config.yaml
n_layer: 12
d_model: 192
n_experts: 8
experts_per_token: 1
d_expert: 624
d_shared_expert: 0
activation: "squared_relu"
moe_layers: [0, 2, 4, 6, 8, 10]
router_score: "softmax"
normalize_top_k: false
routed_scale: 2.83
balance_loss: 0.0106
balance_bias: false
router_z_loss: 0.001
init_std_router: 0.0238
lr_router: 0.000525
n_head: 6
n_kv_head: 6
head_dim: 32
vocab_size: 2048
norm: "layernorm"
norm_place: "pre"
norm_eps: 1e-05
positions: "rope"
rope_base: 10000.0
rope_fraction: 0.5
qk_norm: true
attn_scale: 0.236
tie_embeddings: false
parallel_block: false
init: "normal"
init_std_qkv: 0.0564
init_std_o: 0.0
init_std_up: 0.0564
init_std_down: 0.0
optimizer: "muon_variant"
lr: 0.012
lr_mult_qkv: 0.4
lr_mult_o: 1.69
lr_mult_down: 2.0
beta1: 0.9
lr_head: 0.00703
grad_clip: 1.0
warmup_steps: 50
schedule: "cos"
final_lr_fraction: 0.1
batch_tokens: 65536
seq_len: 768
doc_mask: true
z_loss: 0.0001
train_tokens: 440000000
steps: 6714
dataset: "wikipedia_en"
Below are experts of layer 2 (counted from 0) of a mixture-of-experts language model. Rows are named router (the router's row for the expert), up (a neuron's input weights, with its number) and show model dimensions 0-191. Each number is 128 + 24 x the weight over its row's rms, rounded and kept within 0 to 255.
After each expert's rows: "mostly gets" lists some tokens that are sent to it at least half of the time. This comes from a sample of Wikipedia text that the model never trained on.

# expert 7
router [108 126 157 126 126 157 126  88 131 129 111 109 107 128 142 129 127 129 127 130 108  90 128  88 100 107 130 110 126 154 155 127 131  88 127 129  92 158 149 192 130  98  94 129 111 126 160 125 125 128 130 111 150 127 103 126 127 196 171 114 130 132 130 132 154 145 142  75  16 129 127 104 129 125 151 112 129  96 153 123 131  97 129 127 104 134  96 130 130 149  90 147 120 127 128 132 127 100 106 105 149 128 152 160 167 111 158  64 128 111 121 131 155 126 175 126 152 109 114 124 161 133  88 128 127 135 126 126 144 145 128 127 126 127  89 161 220 129  92 132 141 128 132 154 133 154 125 107 128 163 123 176 155 125 127 197 119 144 163 106 126 151 125 167 131 128 121  92 126 125 125 100 128 126 125 128 128 149 109 128  96 133 131  95 160 125 110 110 125  87 108 131]
up4 [102 106 129 144 131  87 142  83 126 129 121 123 149 145 143 136 120 112  92 141 115 109 154  99 153  91 125 135 127 111 146 156 111  76 101 141  87 157 126 119 141 110 108 130 140 130 120 142 116 113 108 120 128 141 132 119 102 147 120 115 127 142  97 118 119 124 158 132  82 134 128 150 171 135 163  89 127  84 165 103 122 106 126 104 104 130  83 123 155 129  56 121 130 154 123 134 142  63 131 161 130 114 127 141  72 159  98 110 132 126 102 103 130 156 149 144 136 120 134 131  72 122 120 103 129 164 133 156 141 186 154 142 111 119 143 143 133 114 113 144 166 116 137 207 112 133 107 143 112 115 160 144 140 106 148 180 126 146  68 121 123 133 144 173 148 162 143  87 109 113 145 182 144 112 161 115 100 116 138 132 103 150 110 135 147  82 122 152 146 101 140 105]
mostly gets: " The", " (", " Al", "ial", " I", "al"

# expert 1
router [101 126 163 128 128 158 126  90 135 131 109 107 107 127 174 129 127 132 128 130 100  90 136  89  86 103 130 108 127 137 155 126 135  92 129 132  96 160 150 139 131  91  90 145 109 130 156 126 126 128 129 105 153 126  93 134 129 187 168  99 132 125 127 135 157 147 142  91  24 132 132 102 124 125 154 110 126  92 160 128 131  84 130 104 109 125  96 127 130 153  77 151 120 125 127 133 130 103 106 100 152 130 151 165 169 138 157 104 129 109 122 117 160 122 177 126 154 106 112 127 156 130  86 133 128 134 131 125 149 171 132 128 127 125  75 158 164 130 101 130 138 128 129 180 134 155 131 102 125 163 126 155 158 125 129 213 123 148 153  85 128 141 124 172 128 131 119  89 132 124 131  95 123 128 127 129 125 153 102 130  91 133 134 105 158 129  93 108 130  95 107 130]
up5 [147 132 112 124 151 154 140  90 130 115 120 132  99 122 114  95 119 109  99 149 127 127 134 160 143  92 111 126  99 154 136 101 142 152 111  98  89  84 112 120 117 128 119 197 127 112 141 131  64 138 165 100 150 110 133 133 110 116 147 109 122 154 127 198  88 130 101 115  87  94 127  80 162 145  96 129 115 109 130 155 121 124 120 146 138 106 122 121 143 115  96 141 122 147 137 121 186 139  87 116 155 141 138  73 146 137 149 148 114  92 144 125  73 156 139 157 144 112 104 126 141 132 102 156 165 111  88 148 143 132 173 149  91 146 107  87 157 188  76 130 124 130 159 164 149 142  99 134 165 164 138 136  96 123 127 152 105 104 121 155 126 106  99 150 146 139 101 130 150 138 139 118 130 171 113 102 141 104 138 136 103 131 145 138 108 143 135 120  94 121 108 109]
mostly gets: "′", "wards", "od", " Dr", " we", " open"

# expert 4
router [110 126 151 134 128 152 127  93 127 130 111 110 108 127 151 131 126 133 129 126 107  93 131  86 101 108 129 111 124 152 154 127 130  86 127 128  87 160 148 198 131  86 102 137 111 125 159 130 122 130 131 110 152 128 106 128 130 154 160 113 130 127 125 135 152 143 142  92  32 133 129  97 129 128 150 112 130  97 151 125 130  97 130 199 103 133  94 130 127 144  91 147 121 125 126 132 129  97 110 103 148 129 157 159 159 110 161  41 130 112 122 126 159 125 178 127 149 109 114 122 161 131  85 129 129 132 127 126 145 166 128 123 131 128  87 159 230 129  95 134 142 129 133 151 130 142 131 105 124 157 125 161 155 128 124 186 121 143 159  92 128 149 124 165 131 128 121  95 129 129 129  91 128 127 123 130 127 149 107 130  97 129 130  90 148 128 101 110 128  93 109 131]
up5 [103  82 120  96 145 181 128 114 140 171  57 145 115 106 116 134 103 130 114 154  78 127 128 130  94 120 134 150 105 146 122 153  87 135 144 127 121 123  78 161 133 111 127 171 102 103 140 112 122 123 149 138 168 126 117 137 110 129 145 105 103 184 134 139 123 131 137 112 109 137 117 145 154 144 144 187  89 153  93 116  72 116 120 130 108  97  97 144 121 102 125 113 114 150 102  82 144 172 185 143 120 107 156 124 132 102 120 134 116 115 127 137 104 120 157 149 157  98 177 135 161 145 136 115 154 135 132  82  90 140 168 127 102 155 125 143 166 149 175 114 117 131 105 125 123 112 119 139 168 158 106 142 135 119 151 147 129 121  96 115 155 125 124 137 112 105 115 120 149 139 119 122 135 153 135 147  88  86 144 120 107  81 151 101 154 151 113 126 156 150  78 103]
mostly gets: ".S", " His", "ton", " Sen", " Res", " Time"

# expert 3
router [113 126 160 129 129 161 126  94 130 127 112 111 108 127 184 130 130 131 128 130 104 106 129  95  99 111 131 109 124 157 151 127 131  93 128 130  93 153 146 163 134  96  90 157 112 128 157 124 126 124 131 109 151 130 101 130 127 134 160 117 132 129 128 135 150 144 137  87   0 130 125 100 129 125 163 113 129  99 149 124 130  95 129 197 103 135  93 128 127 146  93 150 122 127 127 131 128 101 106 105 147 127 152 160 167  99 153  77 130 111 123 119 156 126 167 127 155 111 115 131 158 132  85 130 128 134 127 126 143 144 130 127 128 129  92 160 215 131  91 130 142 127 130 158 132 147 129 107 130 161 124 168 153 123 132 189 123 141 162 101 126 142 128 164 130 127 122  92 129 126 125  98 126 127 131 126 128 147 108 128 104 128 134  98 150 125 111 111 125  91 110 130]
up5 [133 156 113 114 136 118 104 134 190 132 127 137 167 125 115 101 137 133 134 110 129 114 176 155 132 115 119 162 142 150  93 145 163 155 134 169 110 139  94 107 150 118 122 104 109 100 152 119 115 110 142 120  80 106 147 114 119 116 134  75 132 111 120 120 156 134 134 175  77 127 161 151 122  92 119  76 150  81 136 119 118 121 105 113 109 126 104 162 162  94 115 139  79 110 166 141 148  99 139 139  55 108 182 133 139 142 145 129 135 157 100 145  99 174 123  95 121  76 153 104 109 137 179 142 133 133 169 121 103 173 137 132 116 135 115 107 138 132 172 114 137 147 127 103 100 190 164 146  95 135 130 132 109 149 150 117 106 131 114 137 107 145 151 162 114 141 143 136 119 120 104 122 120 120 145 118 124  92 106 126 117 118 145 108 146 119 115  77  89 118 141 119]
mostly gets: "ev", "erv", "uk", "ough", "hip", " mon"

# expert 6
router [104 126 157 136 127 148 127  98 134 129 109 105 107 126 234 128 127 130 128 131 106  93 131  96  96 106 131 108 126 151 157 127 133  87 126 132  83 159 150 170 130  88 104 144 109 132 163 126 130 126 130 109 155 128  97 131 129 170 170 106 131 129 129 134 166 146 139  76  79 132 128  88 127 126 151 108 127  91 152 124 132  97 128 109 108 130  91 128 127 151  78 152 121 126 122 130 124  96 104 100 152 127 160 163 165 127 158 124 128 109 121 120 158 124 171 126 154 108 112 130 165 128  68 134 128 133 128 122 147 177 128 129 126 126  74 160 177 131  98 132 142 128 127 155 130 143 129 107 125 165 125 162 151 124 133 204 123 148 160  84 127 163 127 154 133 132 122  89 127 124 128  87 125 129 131 128 128 148 103 129  94 126 131  87 164 124 101 108 124 102 105 126]
up4 [120 141 121 128 115 119 164 143 122 107  87 165  72 159 132 132 118 124 136 107 131 124 123 141 154  99 127 144 160 136 157 106 131 174  94 125  95 178 135 151  96  88 134 124  93 120 186 175  93 125 122 131 145 119 144 121 113 108 136 116 113 138 146 138  93  61 136  90 109 109 121 136 120 118 198 134 117 134 117 116  82 129 127 146 144 128  98 123 150 116  73 100 163 132 132 117 101 128 116 123 151 118 106 125 151  99 100 133 137  99 137 130 135 110 125 173 130 135 141 181 172 153 101 133 143 138 138 176 148 175 122 137 138 134 117  81 139 131 162  77 155 126 131 129 110  89 152 150 106 151  95 108 119 108 144 122  87 136 136 108 116 152 128 107 113 110  99 108 137  96 137 113 164 127 133 113 100 101 140 122 152 158 134 113 152 116 114 145 150 200 160 143]
mostly gets: " B", " T", " M", " F", " f", " St"

# expert 0
router [103 123 163 133 128 163 125 100 131 129 109 106 107 126 153 130 131 131 126 128 102  94 134 104  93 107 131 109 126 158 158 126 134  84 128 126  91 158 148 149 130  91  89 145 108 125 160 129 127 128 129 108 153 128  99 131 130 164 171  92 134 131 125 132 156 146 140  76  31 129 128 102 125 129 165 110 132  92 155 125 124  87 130 144  96 128  92 131 130 152  85 153 121 125 126 128 127  99 104 104 152 127 161 163 171 122 166 114 131 109 122 130 158 126 197 124 154 106 113 127 156 132  94 131 129 134 128 122 149 170 130 126 129 129  78 161 184 128 103 129 139 129 129 150 130 160 128 103 127 168 124 171 160 131 128 203 121 146 167  80 127 165 125 158 130 130 121  91 126 130 126  85 127 126 125 130 122 148 108 128  95 130 129  91 161 128  94 106 127  95 106 127]
up5 [136 159 154 114 132 122  95 137 137 123 130 140 119 129 129  96 130 109 122 122 131  96 128 168 125 119  87 115 144 110 174  88 121 114 158 116  98 134 121 132 160 162 118 114 106 101 154 144 106 135 143 160 148 120 125 122 124 129 186 120 192 114  85 161 116 145 157 146 159 144 138 138 136 115 165 105 125 140 119 146  98 121 134 148 109 152 107 131 142 155  59 110 114 132 131 119 146 110 133 152 141 118 161 146 102 124 127 183 140 110 120 134 133 139 157 127 100 175 114 170 108 146 147 152 125 202 124 109 137 153 139  85 124 120 131 142 135 125 123 154 147 133 127 117 134 171 107 130 126  95 184 157 124 109 109 118 149 123 155 129  98 124 143 181  75 114 160  96 128 132 143 125 107 183 109 132 150 126 139 134  71  80 149  73 130 112  75 157 107 102 113 138]
mostly gets: " m", " b", "ap", "m", " tr", "°"

# expert 5
router [111 127 155 135 127 173 126  97 131 131 112 111 110 127 182 129 130 132 129 131 107  87 130  99 101 109 125 109 127 151 154 131 133  83 127 128  95 156 149 213 130  76  92 142 112 130 163 125 126 124 130 108 153 132  98 132 128 171 161  98 134 132 124 129 153 143 141  87  49 131 131  85 130 126 165 114 127  96 157 126 130  92 129  55 100 126  97 128 127 150 101 150 122 125 125 130 129  99 107 101 149 131 154 154 176 117 158  98 128 112 121 117 154 128 177 125 152 110 115 127 154 130  87 128 129 134 127 127 144 156 130 128 128 125  86 157 195 128  94 133 138 130 128 167 129 150 129 106 124 163 124 159 154 125 131 192 123 143 162  99 124 159 122 157 132 126 123  94 128 129 126  94 130 128 131 127 129 150 104 127  93 135 131  92 169 127 109 110 126  75 108 131]
up4 [157  65 112 135 135 130  55 133 134 143  83 149 137 125 101 101 119 142 110 145  88 121 140 117 118 107 114 118 141 152 125 138 136 142 119 127 123 177 147 177 150 136 119 145 111  99 120 155 153 133 126 116 100 132 137  93 107 129 138 103 107 187 154 128 121 102 149 119 146 139  98 130 107 121 157 137 171 124 134 131  99 111 121 106 124 146 112 154 177 105 113 140 164 176  94 118 151 166 153 156 142 119 145 130 171  90 135  70 127 145 114 169 131  93 118  98 167 113 134 131 117 162 135  79  82 181 135 136 120 153 162 114 119 136 113 159 149 172 118 148 154 131 129 116  86 143  59 106 106 138 143 139 116 136 144 126 109 106 108 109 164 139 119 130 108 124 150 135 103 116 155 124  98  91  99 124 109  81 123 145 150 117 105 125 140 150 146 142 150 124 102 163]
mostly gets: " R", "\n", "R", " E", ")\n", " is"

# expert 2
router [114 125 149 130 131 170 128  95 134 129 110 106 110 126 183 129 131 132 127 128 101 105 132  90 100 104 133 109 124 160 153 125 136  89 129 128 100 158 150 135 129  88  96 118 109 128 156 126 130 129 130 109 149 130 108 131 130 169 168  99 132 128 129 131 163 146 141  92  39 130 130 102 126 125 168 110 129  91 159 125 131  94 129 205  99 131  98 132 128 151  89 151 121 125 127 129 128 103 105  96 151 126 153 163 162 119 163 103 134 110 122 118 154 127 172 125 153 108 113 129 154 132  85 131 127 134 130 127 144 186 131 128 126 126  75 159 219 130 101 133 141 127 132 167 130 143 128 101 125 164 123 171 153 124 127 202 124 143 156  89 126 152 127 155 130 130 119  91 129 128 128  90 127 130 126 132 124 152 105 129  92 132 132 103 156 125  99 108 124  95 108 126]
up5 [140 145 116 151 132 208 127 114 127 116 145 147 182 123  97 129 120 151 113 112 116 124 113 159 134 133 147  88  90 101 121 137 156 182 152 169 111  88 105 179  87 124  99 111 158 102 137 165 114 115 147 123  98 149 106 111 109 136 135  84 152 138  97 125 134 162 132 116 119 118 126 115 152 122 132 112 130 142 118 113 133  98 126 104 129 116 107 109 125 125  52 102 139 146 125 146 112 138 142 138 156 132 148 136  78 119 128  97 103 189 128 128 124 150 104  99 102 142 127  91 160 111 109 138 133 150 124 160 143 153 119 161 133 134 143 155 173 121 163 145 165 133 123 164  96 158 167 148 127 147 137 176 104 188 136  86 128 127  76 149 110 136 111 142  94 124 155 148 115 106 110 157 135 129 101 117 112 146 140 103  96 125 129 107 165 148 139 145 120 154  99 136]
mostly gets: " had", " made", " that", " November", " would", " who"